Experts of a small language model.
Experts: 64 experts in each of 11 layers, 64 SwiGLU neurons an expert, 4 picks a token, a softmax router.
Below are experts of layer 6 (counted from 0) of a mixture-of-experts language model. Rows are named router (the router's row for the expert), gate (a neuron's input weights, with its number), up (a neuron's input weights, with its number) and show model dimensions 56-111. Each number is 128 + 24 x the weight over its row's rms, rounded and kept within 0 to 255. Numbers have three digits each.
After each expert's rows: "gets" lists some tokens that make up at least twice as much of what it gets as of all text; "mostly gets" lists some tokens that are sent to it at least half of the time. This comes from a sample of Wikipedia text that the model never trained on. Tokens count by the router's weight.

# expert 53
router:126132087119132129100117147090139139115109138136099117150117153161102134097168141176151159092152131146166143111070102095135155157116112132144125127075138115174104117120
gate0:086113117099127115166136132158097156115090128122107132125142077128131134168123118119115152123133141084137111135128151132119171142196155115137218147147140149128127170138
up0:147128152136139116115138126108163083125169131127157123135101183107127113093124172109135125134110138163151142167144126118143078161116113135092069119095115097123118082102
gate1:144087173088093126216145150121095136165116057089114138131089132139172089153140111202115113129113151099123133124187147123159164123150134163114135104155181158090119133128
up1:152069163083107127209136132094104133158116082113118143135061134131167115137141115202113109129110129095129131131199135125148144136137131158118123108129179169111096164127
gate2:125116150126142107113129126131153123132082136083129161107131077118111119104151167129131211161106096206123109156142192127106114141114130142080073117097125150133127143111
up2:126118138117150116097132140130129095138061133094125137133128070135105127124127144145133205146109120175147123158190152128111120140125129121084052097095132149128095147106
gate3:133118098125107130147112141066158128164135150133155126124121121129090129147160163105115157183125124136122126154116115126141110150119110208150197144174129128150075123135
up3:133142123106132127144104127129153127192142128127177132126114136119140123122143155135154189143116142127118107118120105127147180143165111158134138148177142134130080122128
gate4:133075101095134111151121122130131120119128125090113095141119111107109130168116110133128169123170136126123154131074138131127115123101117128133128115132145132086095101099
up4:127177159166118145106148126124128145142106129152144146120127130154149117104143134117127086130071127141130084120160118127125156136142133128112128128134097123143161149158
gate5:127151113128104134124151145123131137131121163114132106141147152099112108105128118160121124110152095181151111124113109131126056135145155125107124112138129152119114125127
up5:132153120123108133121159155124108141139128136097132125147136149099125107112129083163130120127143098164153111128126089137113052138154143127125114126144129154122127123112
gate6:123135131126138158129159073103115136129110117126149135134170143127125121095130095165142121140123126082110122095140122117113119091130147127102128134024065118118115142128
up6:136143126141127146144143089087105131145118121124151144135173140128121131108127126160168129142106113104103095098148107169125143105125134131111127136042062108138111135118
gate7:120074092125145121131153120109112124109138131128130137128106173144125147066132084167125075117137077110088123140139118160092115125118117147125142150092127121129089114154
up7:132128163115136130120107145129133130135138139126154132112172105148148098176126162109165177185124174136130148131137155106137133129144150072128116127166138132125122121092
gets: "\n", ".", ").", "\".", ".\"", "=="
mostly gets: "\".", " ==", ".\"", " ===", "\n", ")."

# expert 3
router:123115146146129160139068091110123098138140147083120173131132116111119134116115122158124131175113126132166153109156145098149151145142116102145094101125137104116114151145
gate0:159137130111136128141120145141113090131177154108138160119205193151119169162163138106140119116130136167132098131131115095151174161109121087112136124119140164136140101143
up0:117154103065135121137087178155131116125155127097179100112182129123134122149144193103141128157126124145167131101128079140121093162138125070137174173140088107103145133094
gate1:141113130122126129134129128147110090083114131168128137124136126161128151102126146140146089095140114145145110121145082108141124128104162139172133131120134079085127134079
up1:087157162128121130130146129126134187172117116118138131170158086137135097144142120139110158127118149124130161130158167145125131117132140155126137128116128137143110176186
gate2:139140119125091138132114127148096107078087135126133162163118157116150134132131071137122101119113075099071147143123127137122063146129205130118124137129133119097163117131
up2:147130193071142174116131133120184175163117153113132115129116121130116132145135220128128166155125180143159112122148158089136136154134116130130131109171132129142119108163
gate3:133155147150129145115119125147156127135140161086139088137130128113143114121150096162142107124082122134145127123142094077124207126112140102146153124138127114113114132128
up3:111141119105160120102101112118114146113084129133148197111118127120123102171081134129115141130169129137107182128140161159130081128144144159116131147122111131130140133133
gate4:152184119092120155180082120142130153144170127182133099128165129090123154124099128133130133141125091118100132148138109149124117124126119127134148135120121129113112071159
up4:122116175139142125092053133131161124135127120131152131107133128104143136153123213132074067140119122142169125119144130144124133067131102108126157128109097128130100120127
gate5:144066082098116112173133133136127131145106129133115113132136050140126127077131122145126126106157130134129099128129081091127144100121112080146151118089099131111156102157
up5:109115161125121122117108130129162065118106117146142137116127172126134089122123137120144157124093160129145103113143139139099076128142163176138166124128109121117127142100
gate6:103116109140127101124122141129119103179157124113109116115095097126143118144089137135130148146130144128160150169153127155155117156123143126129147127129123111144102125136
up6:125129183161138128120160134138150136144129120112111156132119161198111124072142125142139171141144120157125117156123115141126124095102093099183140092128131232108129163129
gate7:136167085126086144130138111131113167128149120129121124145143178129128083155144154125158156137130133115126141145128118140091138110134088134110199140116134137125135133126
up7:098122128163110170119131085112131178144179134116154116120164168134129114153128166119152161163132134127135145137104097116095125110131125132122122156141144182114112158121
gets: " In", "In", " time", " in", " after", " following"
mostly gets: "In", " However", " due", " After", " following", " because"

# expert 33
router:120129149154108123127132112141178141174084115120128150179107160099117127124099124122132065114152114069122154131156130106119119152144150124108127158097158125096115146125
gate0:131132154131084146137102144100128103132143124123128072126120136118118129131106116173133110082202124117133128125131113145121116108125144093149131125094130099124088123125
up0:122148140158112126190137124110109110127081115090150127123129139157120111175051135098125141108159126137154153100125102144137093127122133091136134107102137066133131129149
gate1:138122131184111164154106161108121089107099133167109124158129056133164135115145135115126115128118120074142115136092126095098118128130130100113115105089117120119190128133
up1:138099125153104148126124098135141119139118121063131121113125165129094128153086129162151161114119145166126176128123138135170141141114110165135190175172141117144102154084
gate2:206118131140130120185116134146126162119110110111083135089124102118123122125129184097142107129113165094122147176124139158131099125094152122164127122119086110135132108140
up2:109089126145132148110149167092129141115135134135154154128130129132138124172102115127065133140098145184112110130114113124118125121173133094137135145118114122108111125160
gate3:115141125138150127096035102146113153129139109130127186124123143140107082133145128143136128126131123098128117092117086149131098137104148126133110093131123146158177132112
up3:167120104152145131163090089149134148140133108112089217127128154139130148134128152142132130141134117151125139140129081118110070121089134105137093135108098174130176152101
gate4:126112125093102115161138110170133122171161175157159085131130137088154109077137091138169124125099129098128100124150134119141134188117131128136128125160108128121143113118
up4:133117150194127131097091117066135130108124085056152175126106130137116138137110125120128130125139103150168150127111126118142095126142091135160127169104182105121124127113
gate5:127133104134083102116109135143134164110160147112118128138103135159116135168105105128135131149099124142144163133082128102154132151130123142126167077129128200121132093127
up5:102128135164163125126118137113146128159113153116128132159058115152114098127129114125164147137150142111152119133130144133087101125110117127068128139107138127120130198099
gate6:157129110085136137140120169126129110127105129129122100105141120149137131144070089159154135096133166143134118128154121120124106119130144148105103112126156127131117089150
up6:121110162120139131138141165135127128071104096116121156145129128120197129110168155116128115166130136115165098126070114143124147176126128108123115147164144126118119124132
gate7:137101131124115141137120181115136132140117159174082122097127111126140123172155127134085139150170116138147151142109078073112156152130102128142145168132120168112145116085
up7:131126155122132097132115088149058153162122113147131143129203117130104098127124097102112130130148098123142145081130096116170126132087127093109146131124090137145116146134
gets: " of", " in", " by", " from", " to", " for"
mostly gets: " of", " among", " after", " under", "After", " since"

# expert 1
router:144092111104123129110160113176135127103132146168136153126114121086098106157131136148104143115119127150057115130184072115116101146093131155174171148128145108159098073122
gate0:125134125105105127115137111122122115156107111128166132105094136049137129112126175110126120080132111152174125133093120112129123077131068069081131128127128129119131123111
up0:110140114121124075144124121084135126142129111094128124111082144116111144122127140134103128127137076131140136141058126125108108103126143055102103133117134138164151129100
gate1:090105187133131130147128118177131157127087122139116130133122165145130145143139129176094107143119131163111146153102152142147088109104120116141135133133134118118110111149
up1:132176086137125088137144142120130088137129126100132102110132124130139134155128110095164093116148117108128122067126116120122167143118137137125083127127110115132112140131
gate2:122158084123129138116129128126088133122130125175143127127080093131142113109103129110162142165131124117123140135061142119134195115143104125113133097149178117133124126149
up2:134101119123128140137128152127195136108117142128078153128161154130116116129133152134124086079129119204095126139132121138139056123108096183133138149126114126119144103119
gate3:098142130104137149121099128128119131163096129122126126125172169166099120085090122125123123133097150124090137147145134113201129105131119129144126165094133169121155168129
up3:146135193060161105127118117151173128126181114111130166147118122130146143131156140137126104127149129118127113116125089114129131141149136094129071126162121177153122130120
gate4:164114112122155134124119133135133147128125138159108133187139109075138123131121149126115139120123088133091126116131118114146146130065137133119159113123133103159092161130
up4:137125100123132098113137103109134191151140143167099126159143138127146132140123131125125124110137122123126130148130080139122145170061130171116156109099095130152085134150
gate5:129085152134129130136132161123141130118063134120136184144111136144132144123166131172104141158125130138094107134129127114128135130092104131100148127154132125104163079128
up5:112097175186106133129132160134138129130128112105133152163106118151144136123171137177110128138130124141092094121048127129168127131098130130082137126157139133105146112149
gate6:103149127126124101089088140194128151131133132120135128141127123126156097059128133137156139135093129118125124137147127115174129144105150139154155134131130099145147110126
up6:118170153129119073108147120152130130108143156139124131128159106101133125140210109131101129137121114128111129130116093127104135089120115123137116105112116136168123152122
gate7:128146104138109082170201140130147107157118130113132125148152148150126068104130093126061125118093139096103125118140119136119134093130123134109142120116101155106131134128
up7:145125121099128089132128136134125105127075096108127127165132116142118093114087116130128123131123106109076107127134117126122145090123108159083151177122105125130088115139
gets: " |", " 1", " 2", " 3", " 4", " 0"
mostly gets: " 9", " 5", " 7", " 6", " 3", " 14"

# expert 58
router:129131135150141133119147129148075099129121138128106148121127148109103098108113131149137085163138114125140149173087113090149139061149134191080144137118145133109160158141
gate0:213126122110123145094111115139130174120126134114131099109116121158136127110120103083128128096155140117119113144110099131175133127159130123127143189126117131078152109097
up0:189130155081130120130123119081173118136118145128136138116124139087137125113129123110140129129190153127162118151126091152126155114124135128125140190129127126136124135122
gate1:128145099125150123139147172091139129157145136134136121128111145124157108158115132129136134154130100153146136077138149136071126139094131125129102144110105127111132131171
up1:162176116109120130151211166128164116129124131089133109133121120123135132132119110142130189153138119156132127126130073113090105119132135115147151115121087122148096133091
gate2:125115129123121121121096131130115101162165172137147132203121144147121139164126135134110110129098174126119129115132156128155109129094144169176137136124129158103120093116
up2:109155101127126151079154156133107100141077112178200137157080136162160107111136090090140129121088116071127134111132102139128148132151123129127159135116098163129110137162
gate3:124113134115121148149083171151161110129142116036104134127180138114124149092146124156155154077073151107124148158117123116128174128127099110134093162154137127126121109172
up3:128134126111125163150141116129148122130163132116133129146156182152121122122157057136144214070124079119108129120138159133119165132133137122134120139135127125121126149172
gate4:130095128132095127146121126114149111118092174142141183133111127122173139088076104130144181114102140155139128116119144077110099089168082109150125124134140164143158078111
up4:191138121133158108129087114124179110100118179127081160169112115092140122161129135068118151122128109090125145095155092129108124147091109112120139098136141116129147126098
gate5:161123124071098158133129121141125173130138147147166148195081142069138116137122125121089156137118130122107159095125144088145106080129108213165125108126129120158127152149
up5:117114129117141104111124106123125129193169111135115127128079144123105111169121120131110147114101123132161099129104075053121115123111118147183145048157150136160127069130
gate6:123191121126111133173133105098141110121130138125134168127146126135144170093123135136110219118102154123113140120136113124129133165110111115162126112123148100055091138143
up6:120090134145139080122112161124137123064130092158127118125124105103122098184087144104131097179150129130158092137111175130129119130060173129115115123119131133111196124137
gate7:155132150093119132151107128130158121115146117099139118127127113084142126111086124128132130132103171143137138133124129125128129113132155148115122163178123132126126129123
up7:128115108131092136113088129149202066110124112105149122085180130108110139105121110126101085139133128134125129128103148164131120143129116145071132138166135132117123125149
gets: " and", " as", " also", " was", ",", " but"
mostly gets: " also", " who", " been", " then", " but", " became"

# expert 12
router:078160119148114150086159140152124116104131132111128121097094115089107152144147155161151129164149126134105106125173133127137107130139112135152165169125126138166122144096
gate0:111117127114126069180128129109094094123147138102128173131200159127168108106120126145101192109107119136152127115112124141146133131128078138126137133132118100118128155129
up0:129154126125133186125127109167073107104142111127121119123137108093126125188139127144137112141114112100091140142099133127104149150122149101096116059096157129105099103132
gate1:194159125057152132138105137134166119133085126109100111125124153119130144135075109131162149110122117111131102173189137147121134138134108105178127153129148095120133138144
up1:111089135137120130137142119080159139134135145076122098133127114138098129123181122098109129078122138132134131121144127136149100133144205126114135038109109130116120121126
gate2:134129122152150160161109107111118112123176138165083159130127068124148146126123127136132140125137160147140115160198084110126122129140129131137109121094106126080124148139
up2:132114136038112114054125156101126165130122146126128122106106124169164122149095129093129156155135108084117124079126145153063089136083110088091120109141141115131132145082
gate3:134106152113129132153107185116142116129124124118130111123077178125131125129155151097128137105123106157142135184170100131099151118124134124078108107102096186145133115149
up3:132122146127129145166114169110116101117120120124139119098063186107122118130143167127122158113126120146119095210148084141097146089110146168083119112098096182124135115129
gate4:192097161135091153126090115102136132148090118077118104137168176143135089148135121158141165133126131152066126170139133126130122122138134158117118131089092217106133047116
up4:099137115124134127143140148148122130131197154150160125123097058112129129109156130107117077110137110095147143098124116124115128130122119096134124097140186054175113187159
gate5:117144142125123138057135165155096110112126090174106133129119144112160125099137121072116134183107098134133140144134180126131134120091091134124108147133131129156096160096
up5:161127128108137128140125153187135127135129133133132129101110118126110085067153131159143127164131158129134255144174104138127123142131120172129122128101098134084103129096
gate6:123118097128112142115168101108149113121105138137094114117152131125141128112112150130191137134150128126124178155086199138078129143126132101125125133135119101108149157121
up6:160146145121162121140089147145131158131181122116145131117132116125129106161163103121101130141114138143111136079154059133127107112125098134129121110093135137171128128128
gate7:084128114130152124116064114118132090111089101127131148130144126121132146132182124129139150068125169157123102123166125094175106131172155128151122096093119128078145119134
up7:127070142141140110151143138091123150128125129127117133155115140188128125143146086102144093113136147125118125126066197137118116100126120130092129108145136128138118170129
gets: " |", " (", ";", ")", " January", "%;"
mostly gets: "%;", " Miller", " RC", " Jones", " —;", " Ward"

# expert 23
router:103146166108130084166154133153173103096116145136105099107162082134097122133121151071117099144107143156137141110165112124112111154119140130152137152158152154157096096115
gate0:127142121102128089164099121131115151126140093156135133120172135162117126120139133174147102139150125131098130086103117129117118127123164098138152120128139121132093120122
up0:113106135173078142123154131129140130127138163116084121119098128102147120142126126077109124143085124105152133162149143130157127131126095136104099119130115133123168135131
gate1:133119147126103102115129131115143122131182162122090113130127091097144159157131118132146144077140118122151171127125136164118176104160147126117097129106160127107113128140
up1:120128113123120160122100108123172144132161133154120121125087128137119164128148162111137131091130114101095148149085109160137168103103100116089093095123125126123121124137
gate2:126123120133124139136124060071101110130148095166098151152133125152126119157126103133115146082170123103127129159127193154122156089129117109126121141147187139121127145125
up2:122122128136131124118113131141118156145129128129140101124121141135130113097090142093169127133129135156126166139123103079212125158152134175120143131122101138146122128138
gate3:134126169112154139139147160118132170156082132143134147104141150139101140134142095126095113118188127102127144097162115114127133124151123107075153115100160117107115164107
up3:112126139155096153098115128136113128106148105127147116144183106127150131060143189125126129129112131169137130147117119130097099129117121110172165138167080090173154169132
gate4:129159143111106132140127097125137138092128154131124098069115166109188150128115078099132131121160122134150118111098121125110126174100128138134131108109144116127161119150
up4:127111105149128116141143122153145147143133106105122162139137155038103131109120132116148136138128103113187125145129130128161145084110104080127126130125135169144074097122
gate5:122152122191153131123146128120146100102124139175134125107072130106105109111143151138103127110150112132129139117100133118042146208155115121112157161124134172096116128143
up5:154100131133133124167135095116108143149088142126123152174189129120119140141121117100157120138124069086135127143159145138173097110104104130124084144143144166155153160118
gate6:101163114127106121131112139127115148083110108134110126134125075135111173154118128146139099136141112171138126146093102171124155118132123126127127139110123143111126106104
up6:099205122120121121111169123132090114114105142154127177148144140090108142142131129173126156156129129122126146142095131131138128158168128118172149135148078112130117164117
gate7:164126163128112095132120177103139139139135119135125151133112126102098124107105136118122148111101132151139130120122128108124111118107128126133103150134136156146108131137
up7:127121078116136170077161139224129128083124107149147100122138117130126134128127105116129110130131128126126093136133095165153141188163142138132110106115125123118119123125
gets: " |", "|", ":", ";", "===", " —;"
mostly gets: "|", " —;", "\":", ".:", " •", "):"

# expert 49
router:095146127113121108090165159142143092103117127122157101098138103110097157149141155105103126098126186136100154135139105127092092137125145166148166150124162122135132109126
gate0:160122112113113139136126192071096134119129116076102108129126129147148081126132153144115148124129110111127128129129114131117142188125137105129191135144105154141114178103
up0:117128143131117118108129066130157152151057099155148140141127089122126198132111108110137117140121135142113142103166173116114131104080133144115113119127140113143126075131
gate1:134133136098144083125147131121096116128114115115121133150093164128087069151148177125122150186151161125128123139128126157119153145122131126148102132112141084159137167131
up1:135129129129131107110171166121121136122112116127130158124089131120104112166147202115119161171153158120145119119117123176118131130121129154155133123133166096162124176128
gate2:081118141126151139121160151110124135159086131152126155152125108105176154157116130154103127127083123148133176110142111140128130141099102148100129133085122111106118111121
up2:135125129113107131131105151136118123120145109144123135087129157151124128119142166068150137166146111146126072123125090164055152127132145127123096133148133111128160131150
gate3:118109131152088117123132122144099178166121121109096122101094120129167096111170104111139129121145128114108144152071137162121118129135070083136129132102165116149116117132
up3:130157128147111117128093109092148159119123110124076108148137140090123120111166128126125141130104127124078195083126144094113126124143137141130192131125119151104120133104
gate4:132139116139137104129129143101135162111131131129168082087115123133146146155104117148154096166138111128123122119106098120149113131153126089115122160143120172087186096190
up4:126127134103119122114135133128141068126161131189124117127131148137135159147124120081133132156151138117143154128139152132132114131110130155181125130190121129148126097145
gate5:110160087093135102129104160132110138132137131179164131120135103141132168136143128148148145104103138142101116115124103136142150095123155139127130162123204145127143111124
up5:128177114124109110141118142137151122159131160127095092117080130120125108136114151133149182135145123151106121113061112138129095120122100187114090153127159112126170130126
gate6:162070124185196127139165151135114156129129182118126086151146132116105108199126155117138110114178128144144152129135090166128139131127148075096103129125122163128085133133
up6:146113135152151090136177130131102129116205167134132094163140125129128124139104130135125152113138107128101129065131072109162133149121126111081092125129117132138096112124
gate7:118113187193128138139124138091115143104066095127137128136124119131127107112123175126095157099116151141112116150117147128134125159084086145128131124183118130118110149053
up7:106142076112110092126132110164138115133133129132109122129125129102125160136118077155135122156087081093134134108117122114132134068173170139115085138071131129121177114139
gets: " |", ";", "|", " —;", " –", "%;"
mostly gets: " |", " —;", "%;", "|---|---|---|---|---|---|---|", "|---|---|---|---|", ";"

# expert 47
router:126102131146143112102126132163148165134152063136127135160150105166126130085196156139115115099129184110120146116085113146118131153103116099190105114129163154121132089119
gate0:147123106102193140120147116125096115175094120127162142153113123119122154145078138133129129120088168148168134138136114099123141137121105153106068118137139132127134104088
up0:117153152130142124130128137166112152099146117103150101108090130135133170176149108120118141100125132125135060102161135151129126106126144068154114155123141120145134155148
gate1:128068108105107127121117162185136132103120104115132122098114147157101091060131124110163119127128121094145135114119143134177161146096150123170124141160127110152121158117
up1:153127127113101124152125112122092124183133118129110147150156137120141169155176067162128075171141119136119130112134145124170127142132109118113138112132107158088154136142
gate2:152156130167138139129071133131123144124144120114135094194131140136150116169097121126134174142153130188143128126133168141165120121123119120076152111113136148170140121101
up2:191137119124138102120138126123086097087155099108088130124124100142140139109096126128135109127123123062127138127154131129148136088130138124135116128154103142128150108162
gate3:118141112169217139125173148136100136132106141082146131111111130136143150158129145073125077094115130091123174140130116135090142136117118148132114088152121144129087169108
up3:140129143061071134115054128125135127127151144198106130156129124124119128129126061166164180140145127170113069134124124109126121111129120132103110127083128150129126100160
gate4:122111125142121127153127124143095146123119130178119142105133140113130110125128180118164126084082121129150120136118135112129121116130065126143189121121144105143118097122
up4:161146134083112062118119141095131162119128129130131089119094096132191148144132094138144095180157152163158102129144143118120107150155189154124102099121078080129131141092
gate5:099142172121136164172139119102132128176141133140108126132133126121151127121119092127126178123121124148116109116125128119125190071081130145137130128083091112098120158154
up5:087130132118136115063161156119107109112148115128079110159100132147132106147101160128186134106127118090131129139127135141152156134116161101112110111111120113088124144175
gate6:125100161136120185133099070086135141101130100077159110145141123130117125101128119143157144106099103173143127149105126149127117157142115132125187135121110162184127137159
up6:117127107118122116125163152121115125167114154164157081117092152145127120166177134115159118140117122128149132101135151101146126123134144105123173104127147123127121144120
gate7:116112137155123099153106113166127177115128111153113126143148150140129108117126141151149135095120129140127091133152102123084125128145130143188132143134134127130133157092
up7:098118181144123106127117119160139131133131104138101096127151130155126120102131098161126164117125143144140067143151123144090116117124159133141116181107102136129132129097
gets: " A", "ic", "A", "C", "\n", " C"
mostly gets: "A", " A", " c", "C", "oc", " Jr"

# expert 32
router:105117103124126112106158158135126141100100113116125103164147127138101146112157179088104173136096111101154111117100154118106123178121139106135154160151107137158143153070
gate0:121086137146115098163058144116126137106143214162113140166133149123117110078146125194135127114119163130121116174108174103119133129165128111154148154156156130148131131155
up0:098164106146129117099159153115132115191098034107156118113122134121159129141105136100125118173148119128110163125130143152094137124125121112118135106109109114113119141126
gate1:150163128137129127129126129064112128153128146147135124158071135138121090158148182114125124122090133113121100105138110196060095163184132126122152163117085159108115169166
up1:111125140156112131090121111101133133157126109142139124181070132127106114164107153118125108130076124134077128089133128188113112151164163126127182141135123135114094126198
gate2:145122188136128122119138119144133126133070063101077121138159126137152124121129145153135127155122124124123175151108147125116137099112082136108094118070179136115123130144
up2:145137146128135081081133118124129130139077121125099128179137154123157118119085134150160128127112129131150169128123150190131121110087105144134109128117147116155123127147
gate3:141113120099123114152129153132130125146111095090107083114135133164074118131102122117141122125096115121114081128100159154124067164081145129085123150155074175128123111121
up3:113170128152133150104124118120130128101155182166139189136113125097184144120176135124112138125140145138136179130136098109129156084148113123163115073122167075130140144135
gate4:078141119102110140089117165114145159150120130077132134147154128123127101137089148170131170166097126139132131124122132102120097107145121106106137126084135144116164103152
up4:078138123091113137112110164109147154157128122102135131156155131117133098131116132141129187160115129138148115116109133090104102110140115100128140109103136171118141116136
gate5:115130137092166146106160123084160155135132164147139120150126141118092146113132114147082151134148157115144159121091140093085132142125122123118119195088103130156106126111
up5:126112137134122122094110156130112151104090084127156122138156130117139101130144110125140125128135149080124132133151090121128135084132123157095129119129170141097130121135
gate6:103085115150134130129132122204124127131127095101122115165150160129172134119146111156132128097139104112120151137125142145118142127140123075116195120142094076141069120122
up6:132098122154126108150119119180117126128132091095100141165138165112155131103154128126157136128146090068129134125143129169123135121130130103128155122159060093128086129165
gate7:134117139186117133112144113083110121150140121135119158122122110166133142129170129132121133108158130140084152114133150100143107124179123094094135107131136098104112127145
up7:111132133132161106149132106105138087088181158129129123125118130129169132110111128133127131109099125140128127142134137148129126107126067168125131106146115157135140105163
gets: "\n", ".", "==", "===", " ==", ")."
mostly gets: " ==", "\".", " ===", ".\"", ").", " ===="

# expert 25
router:135144118104100107085112107084092137163095126147155169147100157148125142148115139105147091130094123145106170119189132091138119109139116113092152090101109122112124171091
gate0:119147107131137138148124148147115107143119080146124185126141101130126108140097122125093152099129119126068135091154112131091156151116100129163133161101152124142218153125
up0:090126094133107147128103144165126071134114113148124149127127082142134105127111122125119132125120121127096137069156126142099154145122103138134114143125141101181162171119
gate1:137036082129157132133122116118170132108121077102146137150142150130126122118141135125131089153111133095106140132111106135135102145138155167184056129155129135166137135114
up1:135179126127090105116121169128132134135154128137144146150095107119124111131098135139108167109118103122120096123133144133047131121104113122095140140075127155115108126133
gate2:093117075173083155141139081125137104135115075138140116129147126141128125183138134146141125099133121144116129116142121187180130087124113140131130149093179082130154147131
up2:168193145105127131120127122129144157128068106125115147138128185175131128137158121094125126103127112170100125148157155109116131122124119146134148122177126120124162078150
gate3:077071140097115127123104170083127127129119121123096104107127129091117105139129129129173073168143122155135086124112148111139085139128129079129166150119121147140123103144
up3:187181149133134126124135109158128148111129123135128134135135127140143124129101127127120154100120107079125135115146130135105176131133133133127078102124132102091136139120
gate4:140142127147119203153092176134089165128139114125141129113128115135130151139129126133127075130129127172121120120163179131123136121124174191139125124129113101146125127098
up4:125120150106138083114127066131167113106127149142079128153110129119122100114123148120128161115123129113124133140088045115129126133108087082117132125116149144095140124149
gate5:125181095119139119116125123097172123109078125152105133161117128112129125149125104128158133168122115140109122136117147133124083119143116143098111128142131169102162136151
up5:079131148121111126124186131099114094128118115131100120185150138120127111133126138138139110142154124124123115175091139116120065111137150129140129119087125128116131124136
gate6:192149106107139154166142126077159152141129126122194115093166166147124120129094128145089146134128128119108129125118156131119143130123124138143142133125135133146157130063
up6:169119126127090109148084132133131203132156119100170166144126093137162126156137137156139128129135127131121129091127101143104109133132104128150116127181132124118155115170
gate7:150132133129141140123128143073146146123164126135170106165125111156104127129138108077133156150093120124159146132125136113123132120153134150107139121105130147147093125175
up7:122123095138096141076145176123141130173129135118128085147173110133143166148126158130211142155122130120123136139161151238084141079115123118104125126114141130148076130132
gets: " to", " for", " of", " with", " on", " by"
mostly gets: " for", " with", " against", " between", " using", " to"

# expert 56
router:109068114189157134075141126149148153075143131131107145155121101123130103111117170103134156118106146173113127141121144120129122139111130136119155137128139166114140084111
gate0:177095144145123129117126126136125080127090157104157168146142152136125143147144161129101212126133113143143120131132134121094125130122125148103095102103135144152172123131
up0:126107131088164125134038147121126078124095166127203130120129138131157110133101128142142132124112114158148150122144117059149126152138126117132130094084149134134149125105
gate1:134093130127121134132125098153127104129107073104130094146159115124138132112108081138169115118099124129146149095165160139140134116123130088124117118116153118148072118134
up1:148135151147118127121155152107126136208130135132131129155101163135112093102130150124111129121160130120123123146120120122124118109146125127130109129113115123057121116099
gate2:143138129115133157141113166136130169139120123112123132126083147098093094113107166128095122080133119119146108140131155201117128123168130091108113157118131172159136135136
up2:166142146104139142144101128114126169144110140129119139100063093070103117148125146148126168111123090131107118119127129127139114165144098098113110130082118124115121120128
gate3:154141120119122126133104125142130118079092131131120120135123120191130117122116113141143104126125125153145128122122137086140102184070135127138157088132115132091104103135
up3:137111114132091128113081133124125114136128127135121110141159171145134107131133134096147122116094130133142080128145132142157066129130165144117184112151128095141094101123
gate4:158138109145154138158120130136115172064094186135128127164127127115130122115129101107151120194130129147147125145093127116106126128130114138115139141128121124114140088125
up4:127123131084127112148134126179140155126115134112116150065137134125135120142113112134131122110120133098132157130117125142137163120100120120123140100149124163137077123135
gate5:144071133160137123132096130063120100152111114078115121134128135106136179116102103164130145154126130167154106071129112168155132152096087130148134158131112114068142120135
up5:130084118153127134117123137109108123128107120114156119127128141129125177110098126154139141166139132122192118106109087143157130133123091204130144155137109174066152131125
gate6:149129129115131091173122131114128125111137129133141126118130137133121130144127122138139113128145136120147170162123151162168128127128124123057156119101134084103124083159
up6:126098178184102136132110128121116171126152124173125120120108137151118101131060161101125120128119192084135125138115130111116129138150139117123129119121144141136128128134
gate7:128145155128140121082113158166127130118143129161147142127155121115138128124157150133166147126106119166145170114129128123120110154127131124125114129121117090143104129110
up7:138140111099160139070115155158111104164128120161134152090110171120157143117110145132129137144133143127156167115130189109144121180128126121105158121082201115134112128144
gets: ".", "e", "i", " ", " e", " 0"
mostly gets: "e", " e", " i", " Jr", " Mr", " vs"